{
  "n_experts": 128,
  "router_score": "sigmoid",
  "routed_scale": 2.0,
  "balance_bias": false,
  "norm_place": "pre",
  "tie_embeddings": false,
  "weight_decay": 0.018,
  "warmup_steps": 50
}
Below are experts of layer 2 (counted from 0) of a mixture-of-experts language model. Rows are named router (the router's row for the expert), gate (a neuron's input weights, with its number), up (a neuron's input weights, with its number) and show model dimensions 384-511. Each number is 500 + 50 x the weight over its row's rms, rounded and kept within 0 to 999. Numbers have three digits each.
After each expert's rows: a language model's description of what the expert responds to; "comes after" lists some tokens at least twice as common just before its tokens as in all text. This comes from a sample of Wikipedia text that the model never trained on. Tokens count by the router's weight.

# expert 38
router:437519485491542555479471454521445430529513495461464435503500464457529426470487470409611518469447455527552440489481551525549431565576464534499426447522470468568509515522453470449428452498572472478484437440536545521470540414499575493478471509531526536376537451503498398594591563564531451522467559571506550434433539580473560601477590484530531570461495416523424502492537503528567446546418
gate0:515475474434513486547525405530401524574474532451487494520475632574597450438537551488549523461479512476460556526493495529633515463575409584497507502530504554518559468421506478464484482451464483478495480458539562558420555425540527373490496557532505575499517504547528461506479477518397497504628419526536638558449485503490502531506534540486486495504479456563497432467538515505537448524537
up0:533500513483482420540546464418477480466534540502476579475539503439554461690507466549520491478456551578476548446516487430598468486461405388581535435507438438481433526459441567533465510523483470589446480480501507380504465529520456602445538498446496510517486440477575526529453532526594524587576542432466574478528584549520489506379492512544555604482487520468524549477451545567491482470498
Description: Ordinals and determiners
comes after: "| ", "is ", "as ", "was ", "became ", "made "

# expert 35
router:514500455496486555556538526537505598535539444525535431445535481466497478492555577459558554523506376509535488530442411543503456593455443511407469492547445469421589541477510462519440522468577437393482463495551621543487514520528473463564515526468534603511427468442489522537539470520494484505415516518528534515514441484501544596469415587551480575465528534426544489547484477495484471506529
gate0:414405449467415522512543526439556607405517562490574538532486493511498579475482544435522524516547486553501480523578533471531486448483507520520506390566493495512453494518533526520570532477517668526461511513526348537536417531493534493487427498455541561580599517572494451499544541501552542521483519503492460475531528558578500550453502464569514448467561541520432472412540535572411414501565
up0:539446456509608482529463490530444541509508501468469499546414477519531454571582495430501541500501460529554503504427518530471526502488449509459585430431570414558463470593504468490521546476435477528554489545477481468502547436515579539482546453481465515484461438491543547483440431588468527465486538571554486509455397452528476442484529510471545495515527397522561535626492546392468607464426
Description: Ordinals and ranking words
comes after: "'", "| ", "1", "3", "2", "6"

# expert 27
router:450531523551479528476493527476534466474542551575552563446468443521533467442528434482589467503536492505475457520444559557556564458529470508415460574521547528589505532460589468548545433459503548472501470522578572542539516445482485472494528480415425528530507424465401514526473542557518476530487469453493457483442555443455442571545442449484611566555483490530563444458507490519490457510381
gate0:496443477555532562564533521413490517448511485457498419542611414507520494468484509511444488570494477509498542488454522540446480444578520463474487374512555427488505394501430408476501392525537543612442521594454503494430497525544499470478437489523549488462516455519511509497574590537506478514549532599469502471571461484495501496474576512475487465492455365508420498409521474492470498494461
up0:487502436520525485506459534495425461441451557505547528481501510430449441454535403565532413545492513506457496426422560484509478399509489407563492402520508502561478405556561545537449413497522522473509508446555431454531511449420565537452482456453571517473518490568462514465528433452540515522481486361534436508507464575545450585451521521447556484466584515633676494504545508505475466525442
Description: Past-tense predicate verbs
comes after: "was ", "he ", "is ", "also ", "He ", "and "

# expert 34
router:467489485484462426556518551525530475504529496472455484500454434563500454621424493482497567579554413507517470529615487495461491576546532545399464426489502555462568454433539484479486491442390469414474463514546431574586527582612489520520401495518478493485504475510446473534497483512557484468536551510527525519619456412447480481510474585480513496537630459551569436546554573538507405558436
gate0:471487418466521490511489486412439552470578514493535516468475391514652448502573511475467493550473519541478500594551479488538533550458552512556504497520541428497538400592490534443495591488538594581504511548379404521598437485490417403484512471549467505463498561406497449506490463519496504567402514497437536496592534522488506513426496511530492420438586533477503488508518435456450443437587
up0:534523481516525478544484443512535494587545538505568556486510470519427577479426549498504494496498521416546527592491533570497582584490415399525474479529517545480496543486493443577483499503399408534497513543567590470529602548505580519574475593523603513469547466651587483534486518481532564472591501463541419477493431458485422555418567556548583547501408445502497542400442514504611586407380
Description: Names and places
comes after: ", ", "| ", "- ", "of ", ": ", "in "

# expert 33
router:445504499523457538513462551595551500452550463459591580531437463474526462482445475501526458587529521481383430597550475550518519509553509577501496511483530559403542587518561493535508416540545516552468469547446481485435529431495595527482487575568429507519487512428477386586527447459540474524492456453469477433509573541531551578576560493442504399501515529404534501475607552548525490571547
gate2:480550458497485455502545493574560548438591445426509518397463508482457563515537447528457455502444515587578495510552477503468491444503482513507502486443555505487407494538471516484526518514540469555571470485534499552461495427485503448509520465503425520460442471552533400601517496536439508523466489522450477546674457498485524497469514582588504448527494585519473563463577555576418493443476
up2:534496489528482502520465489539528559581446470529520479471489433483515505618510582479562495511527411457455517518524510441479514504499380498472520513534519532533559415513555492571330478437516559540573524569420468433508512517440474553490411573485517540504553465444559527437593559558551501518610486480560554446482433551554426516521448477482464461483470431435418464501484428487396419392497
Description: Heading and line starts
comes after: "\n", "\n\n", ". ", "of ", "in ", "to "

# expert 24
router:448502429422482519438553484454496482618527558549514567484502486454481499514475548489531575544382535548428456449485489464484545566497463565458505562493570434548576530469468559482520469474430502539540502530449471532594472548441616516442400569505500421456492546464509560445461452532487503579453505526562510500518505470437455465479421492535525425428555430499547453479568539543533515448415
gate2:436462518510489514492505488530514597554445550392507576603598544565559574424434512434531537462531475409470556457463491419501493477579514474532531480514500437485458544603421438456446510494517440471429555454554465423485528500516463407495425490467507462479472498484447482537493545483513456434469573584477630467478489509511540468530508518533474525530447489455540517462439381441529465429554
up2:511450515591511556470483459593418537455476509423485472452503411469562440519484495549508507536589529493477548484524521529505534476526498558505568506475521485451496436433531508536484515561518590522557406491556507518495566469518422502552512457498569589514418537557499510475539458520520444496518485370595572497632518474451445493498520518539558492526419523536509458479523505541513510545546
Description: Sentence ends and headers
comes after: "\n", "\n\n", ") ", "s", "ed", "4"

# expert 60
router:433508491477498385469471578532571503512485445511475510397512537565430578552540401501438515378424393530561509511505503562422509456545530455438557528509482551421507549549551539534453441462529523521537533556498422491497457483518439485520520440526376459553512515494510482487449492439493507543445530456436581417439590451435526507460519570461451476557575534549449475462396524469487465466524
gate2:462559473531514537467482436472496560512491498511633574491419416513588503535516576460559554582431542581439480559495487503500451460498528424485436496560499392501504446552512531546452523444513479387547552475494483527544607526464486440537456498497489525394492471610503511596453543490556502525459492507525513464513459563523533454518533481510627545453487419471552552464439502636442520508463
up2:503666544479475432609495452527442399543528523507456516514591597419467457561506615499520501531621454507517514428514450369507520425443534505486474383589453502441508612531493445490497572503489566427483591503455466513469509511486470568448402523417591520528531479489473477564538499468493536416416530466511519503556547549550515498430439491426513570450492423586508509538443462485481464564409
Description: Main verbs be, have
comes after: "It ", ") ", ". ", "he ", "it ", "He "

# expert 46
router:524481547440506481454557458513550501509522547505467465557556458539492546434516501517416451507531497546516560462544515522435467530465503536524461526440511496496499530524486524575516501468486424526423492468405499577547536450428523446511535477608475512568535502539508568406390455545506459491406513447456506496552542525387452536559541586553518592497519570483556463541504525475587419483448
gate0:488467535494467476457517528583499585448466478500528517470510522506529516537540545470535540449450579531460458550534442554522545503506540509410508463548502593518464518477553472567422515499542473523461417500491520554441466491611508554455425560515508536521650532460551525551596476593448441537429467597451488461593475445541458505531507535438583477425489475502526507417454590515450489412521
up0:488346499484577470473451478407543526541558536465398603425478388437466515501549474507514479552515508512522475520494507557472509462534468520487462495585436498479445434496482502450531462515477530453544558600503568443507585494386515566463459465446534513420386394478524600520451557512477507463605518469557458473439447462434584490420514468457482578549475470500421524509470488534452480567440
Description: Relative pronouns, cast
comes after: "| ", ", ", "medal ", "other ", "), ", "Best "

# expert 1
router:465588473431471528446447520575421493423505524529402586595457512547526473512588522540430479506414473469530547544420532458490573479478541503465494581567472527593490480470466498529386465409428480505581541482481492487499417535574417551533527455481548499537484469554492532442439471568533515506367601475590538479480542435435481452493448403504452531551537413541551517484520459449463524539442
gate0:440519412585512372534473488482511600462509565449478489457521552549409445614451570489562465548496491438422451524516472539471484583433478519445445601474492535521503442530526509593515484463516494448444457550411524376451440528522547518463462452452468569628477487603453484447459463503480458621471529513506450566463519471512449481437501572471510501511526526523510505601403526526442451551520
up0:611521534584561567536430593454464417557541570474489556436464517447558575587472453515493565547518500495512445483451475497456504454530530499562538523485515499498478496412484422479447473540500531552601539450574596467514595511487519456601474558596497524447467497503481510515559543537518476457553657560538465538508574541477461551517509459509450406517507513547473567432492497501460516521469
Description: Year and number digits
comes after: "201", "200", "199", "198", "197", "202"

# expert 20
router:499429485585520533460482548496466451594439414455428523394339485502443447483510391595497555503457437433583418548475460480516480529458556447533423495450498564515421551440536476576431458473514553489529536538565570533515532489484449532575461491510486539545540525440475543445500470540550520596451546430451476641465500468486524531498467452454547545518509404534542507411510554458487534431496
gate2:483510480475557566483500498453532533503447592405485466517522581491503509509458491453493520581558457467526500539438620520572489484533585515450471464517501459472555483506531501547584446454496455443487539539496509466447480448505602478454505610486453530490538503468499479447483506544415540536551569567456532526469492599461468521495510467473504614555516480569461478487513397551457542497511
up2:432421489488547472587411560490509613480565560510522455563567532431526513559528542603513500496569554510511569518442491522492435513451495499527451518477537514498532503498548412498453524470481561427481529561434488440410530463502668461408514455517459522492515559418468544477472540467639460456584490494406403502443482488490493517441473520452554498539508466537462546410544542536545563496441
Description: Number pieces in data
comes after: "(", "| ", "–", ",", ".", "′"

# expert 9
router:447461438528486573519529529556532490467520582597430529524553407530517538461533455498533539554522438503505472535608553456485410485515446496537499570537525537482508553470471421589409474624510515428463513533558473456590497589546574550415579503474415487557512502533539473515558519445488446491479495539525512492552533483554475503455630523503520483417446487453575479532551531482505555414459
gate0:458494505545457529578591600516433491490525477471469580529416542501538525454475405523447450426598527498467548439470439509499551454496530413486526512536508530532443502526521554440612524581561506493541508505524470472465526472481524467403569410462436545457540492529576549517535467531546457521567522422433499382547501488565584538471534531461418513536519444528622483378559485440582434529522
up0:457436442514491491509431463565544529519526532485525471457480492559518518624514519519520463462413408496471520598471517572513492535480438460443469516518488451535607422559512411566426522480560496470502495580435550586491488390551517487574465442503489448493454529484509569455478466526456524422440454552431490451449509528546499537561433428469505389574481427494516471392344501581454522526511
Description: Nationality and country names
comes after: "the ", "United ", ", ", "of ", "in ", "an "

# expert 52
router:423559565520453485405425542471515444558567517572497486623554513549457505583466469554392481465520358477533505536545475419539544466475516466528444597420524476575575561485462466447473509559569540446563620451432552505525393550526445512578510576529521444521453509466485460516449474524545512482453472483538462605461436497491486533480497497586544433561445616543443525466481449479489418523565
gate0:436498455593571488549521541491522534449498556411487458497421573464500361444487539444525562477546522453491489590578486493533416467511523416490412468541452573499449547485471510602438490576484420466468445543469534446481598502481523415456495448519482553430472427490456416504513524544443375479472471595434479516457496469438525512425401508488551504498474489486476545473483579497512538477459
up0:483413529479510487510482439673389486515541523558569470470474472524460604617548464498432464537360453516515406536481459531457522533477504497488610548536551421501433409509558485499535512440495540526505597530522474441488476492539488452481499576532529521462566483569525476513429457491531527560520536549610521566483495403505472449508556562456495495469603506503476508382492461614428402568477
Description: Quotes and field labels
comes after: "|", "| ", "and ", ", ", "as ", "- "

# expert 39
router:559456420564552392498467595471561511590583453501498442507434517482474524459571479484549528447517505529472517504500489538544506538542519534497455413533566492497448460507454583591460475490498556452568455418485596504524583403510504489539433548439521453429549354484528548578622569595553466411482562486425549518480448448606534508510506423535507506557426470536505500490470493513585480513444
gate0:616399470477535454476503524526517394407516475503544519491493513481515536526485473466466521572545469540519486536518545536551508491549433484414543389480548425487509504483538544515487488537549483431556451453587475532471509473489588504574494479514561500471430388485524527517519494519506440496490429559483500528543474569428621465505514497512544471512506498500569524496578470455557571525625
up0:451373520590419485481464546508557414497498535458494446523432413482516568561499523484504509453542457533529516457574474570485442569474527457477526508483484482527571542556462486445616558485511476470568440473528507523452465492468496511592423429552458450431526410462479543486478577542536480459592498479508458452467486454541588520556441520576503539505543429456420516432555525543559438414566
Description: Line breaks, infobox labels
comes after: ".", "|", ")", "==", "===", "="

# expert 45
router:525447443549568391477451599539541469442572472499464499420525519437416460485559505613457484507499400448505533491494468421557585508567422572461417480480631563527497575547481538444488563485502546549520575507578559530527402506502408485549507585455450484422479452490415507462488495523489435498501511475546494515504526498523533510572483425541530466481563514488475440491571470468519518425503
gate0:347571446414468471521482560585510488528541467442570488566515442373493562562596560525463462402457565447514446517429504527473475479502503549497464574506462544483470493502393455512488411452524408461515468540517563438538532494568553432490489449460488575408467549495562416575486446556502493467477433460551546456604571510566488443506555444536583544375513477579428465444514553675456504536432
up0:463535516509450500499506432471435571545483587512524487419510494606550437469477499471556489513464454578546442586523425537440517467467451466489566401511499510532442493509568470490384524467451535547452451570435521448549523542452562561536508455495575458486518531504421576459526534457528543480485579616537511559487440495407469501507494615481492474445539537411466529512508473403492488427536
Description: Place-name starts, word endings
comes after: "\n", "the ", "of ", "-", "200", "201"

# expert 8
router:470473495477549440446413502435498475539436541466528546489538546559492507453509581542511483415504439443497498453507610585446470493542499467611470527495491577482503495579431538537512548509560465483476478539565406596588565521429505545547579480553424496455561542508408490526501525517521530433433492571553484403515522471450524410501538422492464447561429506469527520534433521540414399594509
gate0:506527517550593541526517390485524513490555466485483538566465546430539584572480424451504465480513550470483537570519449472383519451442507488480376497522542480555443452518440490507384441399505565539455556521462501426540462464466472450548516460567530542594468502573540461480401519503516514539493392505440509509461410483506557466508538479445550594505395465492562501490427565503509463457510
up0:439499503524488439495539535533533615521497518481506492511574519480449405550581471531475462492488493548494452497533459477500411457523483519475561500551473426548488471506490473481522550589532427382483441483516434479356535513509492496472445498504387498482561528462518570418545465512406564464581526594551463450440580478508480518497417588536514534473593575500408464411541488556431507462551
Description: Quantifiers and headings
comes after: "\n\n", "| ", ". ", "the ", "201", "202"

# expert 2
router:524457408489551533445486442568493465457524505534471507557562513499485519494538464507559465524544489453437502504607446501537475585480600517508415423582461487498484551541446486522538603431439470573511432567575466531552385575586453453460516487568388483426539507518506387476509527410423418558478578539457523452522578529543588523502478525572469522569473509513552566485493473551460577430521
gate0:533374452523497444423543483486518530575504491545521395430507464455448497511529606522496596555477460394505566542525519495482468465590484546589513529501548589508549566425485400509557452512590550527404494473448500616549515544510493523432376504521512528475486458490574439506428473523465495443581548570536421633550390484517511454437451470489455482526522559534491543465597505504544465480489
up0:471508533546492529578533468647518523510475502464458581530498422542465453516555437502520501471421434543492531509470561540586507468463469519566568533535492497441442576509486529410394516623515419542508490553482548450475538596505513466479525484580545431420600560528561592514427535479602494560464483568467532447483425427480472552538567474489525460513473385518432463454537556536447510464601
Description: Coordinating conjunctions
comes after: ", ", "and ", " ", "0 ", "1 ", ") "

# expert 17
router:477593427568577495494509508532551530608560514448493404440461493474581520508559511484522443473520494515476500518420564526453480415518587417526407460478512506540486459481450418477509435407445514389466530585533582539413450452585485566522431460536442375504505536547464484473567521378414400530451560458423542501478547495508486431520481500583434533527508504468485563478550472541437448553538
gate0:426449494546509488591461479495467570493494527545516452497425446490500516505526520413549521474501468458504472588570557484499492386482549516465529509426499461523404375456602387542401475513465567447492491527500574483522508559508502422511441528542494507479521556625449509481456519517540458428558527468540529462465455490519535516508559548449502458476525411473563496484482556510528528428502
up0:488378531468442403490490471558503492490473480471542591474590433569510440527511485375464439520463534541614464450466461544472524531551443547510480554618424584429593560449394558446437507516494495452521547518509533466543515502561488489444454487524502497411501624377518433545510475524497526463521450459550538543548472374539540486455548513543541506437454454505455476558456535399491433454455
Description: Quotes and mid-numbers
comes after: "\n", ",", "–", ": ", "it ", "°"

# expert 21
router:483484455460545544533525540587503475522429595479570491576434449483513520516467491439518533539481441511418556492472453397423517497459541546535537437544477559515496552477566522507513522525489560552444464452502536486477495553480494505446429438517540547558592475545495509554530484468511512528539575449548492478416482532547429563453461535471645449470583454462526518484506487554505536457401
gate0:555739566533506440485536450595479512471576511460498458507469556499498515422520564474545429540473534485551511547383498476480434497477447532555535442439461581485570456452494508568508440485531472570538512392515480482495543486496547534516547510434506498509510592554486563501516471429414435405369510575481529457501465490449510513493462458474523492478479565538575582544448487518438527548553
up0:457411521477500548487477508575476524538513546548522389482459483511475516534553546515440495474494416447515493470536481455496534511446452475504547529462514396474490476430521501504486473439527409539558495429512492553462559425485546555396515407532575539499657518499495488429516580505506499396444482536491508441471506472534419534508467556366466470495469557527542510503490589583507479552439
Description: Word-initial consonant pieces
comes after: "- ", "of ", ". ", ": ", "and ", "\""

# expert 41
router:535470506455510444544524488481532521552401591449534586445488508542520480459447526372502517486451526508469567510491451438441495442550406441490456558527475520445440553545493442457496599504502544525423568465517456423545572453486579555446539506533611525505529508474481458489479451519477578408562509531553489456442454566478500482534507506482490542474482484509490569539533448484548500445539
gate0:551560482565449568513526477517387518460534474527482481435515572497485471552594468507461521515489467451517500499502483447491466555495484563491553631504526434486501367485498602470499450484556470525497446532575587560436571469539563503572520497557552497439471414492486458482577476490464471572442400498336531495548489535511511524549481559484432533489491642445518518537461542546438527512503
up0:561597484549497447541480471526556527559505480413505498603326541502524519425472523445518519484485508519528467575515465544478448495591445463564445342471469541484496589589434498494440540463541486548481499561483504429525525502549536572482560418499561467462507534417413516525497522522444471481512550605531484530501582492456478491472530483456509471426520476458635553618556538530420479412605
Description: Plural and abstract nouns
comes after: "the ", "The ", "a ", "s ", "his ", "this "

# expert 56
router:530494523484551504439488518444517446609477446423524562469481458440454517542503478460530465451497529533482498535482598458470459549393468524568483512462539581485457432541582447453464480491465551550433471576550549508589563586474551557525383429480528565450575436492465470501538444436458451462587554489578582492472499479482552540563505587501457485498433426564485470367550560521584512469473
gate2:520628501458497539581504489450471574547516529538538528531621563418551462507523498467522505451474538473443513575524469527534482538568526483473488475526587517524486543529591506507417489534513456461459482570441507534490504545407481542517435438517467528481507448481489533560459524523445468509552511617503535522422499553412543532596448502512487486456619373569379501597483480474503509435455
up2:520524573566531505512524500574521474505544510390495558380397519549436481541519500637514534558491564622491437473506478565474553449449625570486562544455539577430408448457534476506510442477536627596471484479507596492468506542489524494570511473503463489480604549477535577491538490490456501558532488494517517483467513503501498438493544441524522484488553535450308461519562352505485500463492
Description: Century prefixes of years
comes after: "(", ", ", "| ", "in ", "–", ","

# expert 37
router:485565411582513399477589479615377562481528479461560484483434550542470504504535502509512532589465556515445522554525553397467467566431466575468568446451527460560426434463538482394540458548491584555606515524458527459490437384547525458541491462529491531417542551541526517461467561526547535543474470552460503433507554462614523418496472407507545423481596436456527527453545479513534490485594
gate2:565526515481507581528472478424475593485574501451614607576442528575589506477512550455432464483446477566527464522507472479482433544536542488519463478541496444466633553582381538532503459499474472461531494538538476465526552535430528482487506470563498459391504527456571563507520561528493471443583630437439424501497478516507486500580548491461484533556569474544493507464450523458468514544486
up2:533472456507536452527436504533558473522442529443455502402502611394510504510510462458485553501514587508482471474457543462460514519522483458537407551569515518501577415489510557417511548439508494588466483621477532486527506442596515482472475580576503515543503508456521446388529442533621549415440460502486442556488472560436576458512450520454399518567498564494414547471557528515527437435509
Description: Table pipe separators
comes after: " ", ") ", "1 ", "2 ", "\" ", "4 "

# expert 54
router:463492430509471520433505495558472455490452470455437546506455449601547487504526460495411541503427424535466517517461418388456535474483523575489473492433542571454577467461547421470456536613484525519588539530577487418473492465433529456478527551600548443498495472409563550445489533444500495560495525422549441479499517424486516497462462573505479373525464452518451489496586513551554443443558
gate0:516409502484474507491461442527568504502525487466470515516553560478540543463491550443509416519454486504450520503470443449453479433556443510524422552639549403494473480484607437488503421554431512538524463508470499527493503427528446510473537525556470478423476560506483546531458523532527511496582460555415391537489555466462489449478562644467529622604520513555405482565458534493421512542500
up0:549617466506541541446512557527546576399473518440452487510508440578564518449483465460483435540536501440425522531477556450622527520525545406463496520498511518576534483562505599510441519523503443576579496472513552506419534520528640458448415523411600495498534480529581547471540550514584520403384369504544532435517437458509471509485467535458525483508453447477667527458453319479410561511493
Description: Numbers and counts
comes after: "| ", "a ", ",", "In ", "See ", ":"

# expert 32
router:548486452521455403534499478491488521406498591451523462558559485504540448555516590518475462508481386514428503555419454453502482535505523560505436443555530393477557524556474492551579414525481467399413533513551493502467621608548458492437476485528508515486510525470501538477561584529549537515534516438537519466478476404514436392451540513577479545484515506512529533443549502501428492453499
gate0:493488470562563446463521500550537379464484542499517503512535493489455523586492524439519490520505492564480605579565501422319485460547549546546483477520504442561536509492425519491511521489542547508467453528470455462494463513518369447516560449516443528459476573606432452505511484565541485452515579507512481449518476529433459508556609422540495589496494467413478527445507523519542456485517
up0:556324485525408539543522576486536432577464507523545423511493477510522501484485535513473538490516406471464506516520557540483513527523536437473559575487488490530532541606428588501476535517508563364535518483548507454471504557403574513515492438439464570460442540540494447603416475543597539466542452495550463514453529422489589475449515546520576509461527477459501530463416540513422625448449
Description: Given names
comes after: "| ", "- ", ": ", "by ", "USA ", "= "

# expert 23
router:518545534390486499525511553556475637478542548413576443597484442507502436464530497459491544545540468540443423554461469445385523443472526427486533453551562478484514532497582519477498572460511505481437580487476457528451446589514588540560526494465580501522442471523538561568586471424554524457515472527550526500495461525564434537528448528464569426510501438524526581508496506602529503536460
gate0:491628460456539631479613443404419584545579493527481482474440463445508567495492489466529510551450472507463489497519508523531504451469420521491485446528547502633406496519524514570509437523584466427637538512487489616495440502544502530484464471516540496516580489481600455461497505555509479562475493430425471458454515459418498516534425476559598426450513419484531520377513469390539600468485
up0:465577503529476492453501557567467589518441564472489437511471492532412418451497605467515459567428488527465479494417501498419537515461600545509515503466466518428447517510468470542508500503460504531518554424521427558568482539477483464524493429589428517435565553546553476411426497557457415515370527474518472340460482533425524409558580480552536432469468453573475475521455468529535460476453
Description: Capitalized word-initial pieces
comes after: "- ", "the ", "of ", ". ", ": ", "and "

# expert 16
router:489424532571483435512523512534422573450523537422541556557501498424547511468553448506453541475463459529466432522578566415481556510420505491493408507441501523440608522518483554539523556462586422473550481497558568531469571533414527492475472550603490557439530493562539419433449494501434495440415456499533476513527597455398518574541534448521484483552550458415474553490438520596578430454538
gate0:490489421468549429489462458520483557515634457502480483475466494482468473481488539481547471529492488586423462482494515554430609451441407486411528507485502493493468457536460387435488431513538624517474578524462496508532562516456497417497506493514390510490467490503522523476469471459518557511561467505484500471587444542649551506513474595484503547452563507525509516485469491445410488436512
up0:500474505538448508505527397475487474594452518446506464498478441503485486604563479466484524473473503458526500463500545469518469534560529497438450410489537430526429464643487466487423521467476395498546444550488589399497523474579510542539531459571532494483538455522449499462524498554554496502520476583525498583448540492476496465469550502451503505516391481504501506530481492535536385562507
Description: Table digits, cre piece
comes after: "| ", "202", "201", "200", "; ", "″"

# expert 28
router:478579465448551557529478483563443463548550487543489450457449472438542583518492446481503513554502424549506502427474571396525584420492493487520527553466553447509462564577441452556481536425506470462521518503611540551483520467546417545545562608572548467577475475477529412588458527480479565442435523481555458512601510444525545467487510596461429483455479521525547556632551471412498388488497
gate0:510429559526461454447527511512461485602503486449580418460200530517543508502523542513497503508528492575479499540544505465479463412463491595456530535496455511550422530485607527425530505500467498545526489478472498497528482465533489424437516371508457577471530537601486537392501486508468528562496493649555577616395445569505454517516470474481523420515536530497624518517518623482430401476419
up0:448473466548471528516550496526584547550553517504506569498404531544519523530483360429497499451413491587532606498491487453536451463441408397455483341527497500447503494583523359405546486511508454515451479539557439491547517441563549605498499529565529495535553519456468513547469458549501465499423555547530458494514535504470560484578503530523451535562513480534470482486424488495564517506534
Description: Articles, header words
comes after: "| ", "as ", "for ", "is ", "with ", "in "

# expert 13
router:450448529535481452519525520440521481543470508467413524474507503486526569484639515582456446480562575476458536536497517468494451541538589531461467481446460473455412506533571433457457416466562483520459501577541420552561566491480548434524400403603431512481527485467545507500451544474433517527537558581446552527504485478550490502461423503510422485430499464494508570469510475460461471502427
gate0:530531573494515493484545501572485416509508495529453665539584573522495602447491558493491525556550527471514482576533576554466503491533540549496527590453478559473466579464500462424566507543526510456468459469484497516530494489514559458447503464474515462510511549473447536456425450445503519547615487498516500494508520514561429552520543432550455465536559512484523520459523435529545463530543
up0:467489485461474508524465523439503493550526453442476565542577380452536512587556447479531484472444505432530504466523457545563408499465554492499527393542447490469550480599553493482484463422482432529479586601575515460486459546436545535529436393568528478423554459449499517484454456481490414509509543570471523522430451509443454469404445542475531501435513474517471519435547533503517498432542
Description: Year century prefixes
comes after: "(", "in ", ", ", "–", "In ", "- "

# expert 15
router:442523471468467496437496585492555500498397554483535501466551560495598517505573539521511450440441401509473525636459469494516461540493528474532417506428462466523559529517471475496529581464421457455433533509570521545423505541518563482528463562468580466549489545552479463456484521480573444573454557573540391610522501423464519396393583515502433608486421424529424521550505502585523585461570
gate0:497422498450521450548516522454433399528539503455447417464438452564510478569485491499482535530447567527473552566420457572518436463378444507516483517539617446586500568521477560539454428536473412553453582429486533441505473481381518564445481551551471583423533565546549609388554445542472491537374534540490480566429472493500591489524529396540481496463504531491520495542405548388471541527400
up0:507544534604545499598513469520536554447495455552515477540470529439538519588541522435507483457602446509514457498527494430552568543493518491514464477574500409497526465507496402555524450493540525506591401580500467435494618450587506531565482518492503597478568404452531408574461528479519539472552573541509519535486469450518487490502482492496517528479445476571552516471466381472520461529492
Description: Table dividers, word-start capitals
comes after: "| ", ". ", "- ", ": ", "; ", "See "

# expert 63
router:505445530454495464548485522472505420547477459398462427498515581449485413475543584483442526566423539442633442557485562399522480513571489553514422425443480498547521580462470405512444563437571401498498547507399474565469570428451497558519433515514515502490526523494532489484412492481466544515566463466471498558555539483503534476411453532509545403433478452511458556472535532486500491536502
gate0:461628468660502496573528482465478466482511464484475502487403361539492508589494537463500511511418521579535440519528495376557549457541499586502457436471491530545519426558469438464503414513475537603484521464515479690503504516504528585569489527488518644480506532578459527557467434455460495498510546480514464457538537471555472567537552468471476533459526454534553420517499637546400503517486
up0:501390465613453488514539488526489508564457434493540489552525563505575559543542576556455492508442606471514545511488421525547491467507526443452527505482433446492507499545477484529633517561517480567440579551537494564480580458522451503547512473508520542527459343502516488548393519572474523427499508468531609494439438528513496537409593573534513475537560506509330491417477473565387450482428
Description: Relative pronouns and conjunctions
comes after: ", ", "the ", "to ", "that ", "==", "where "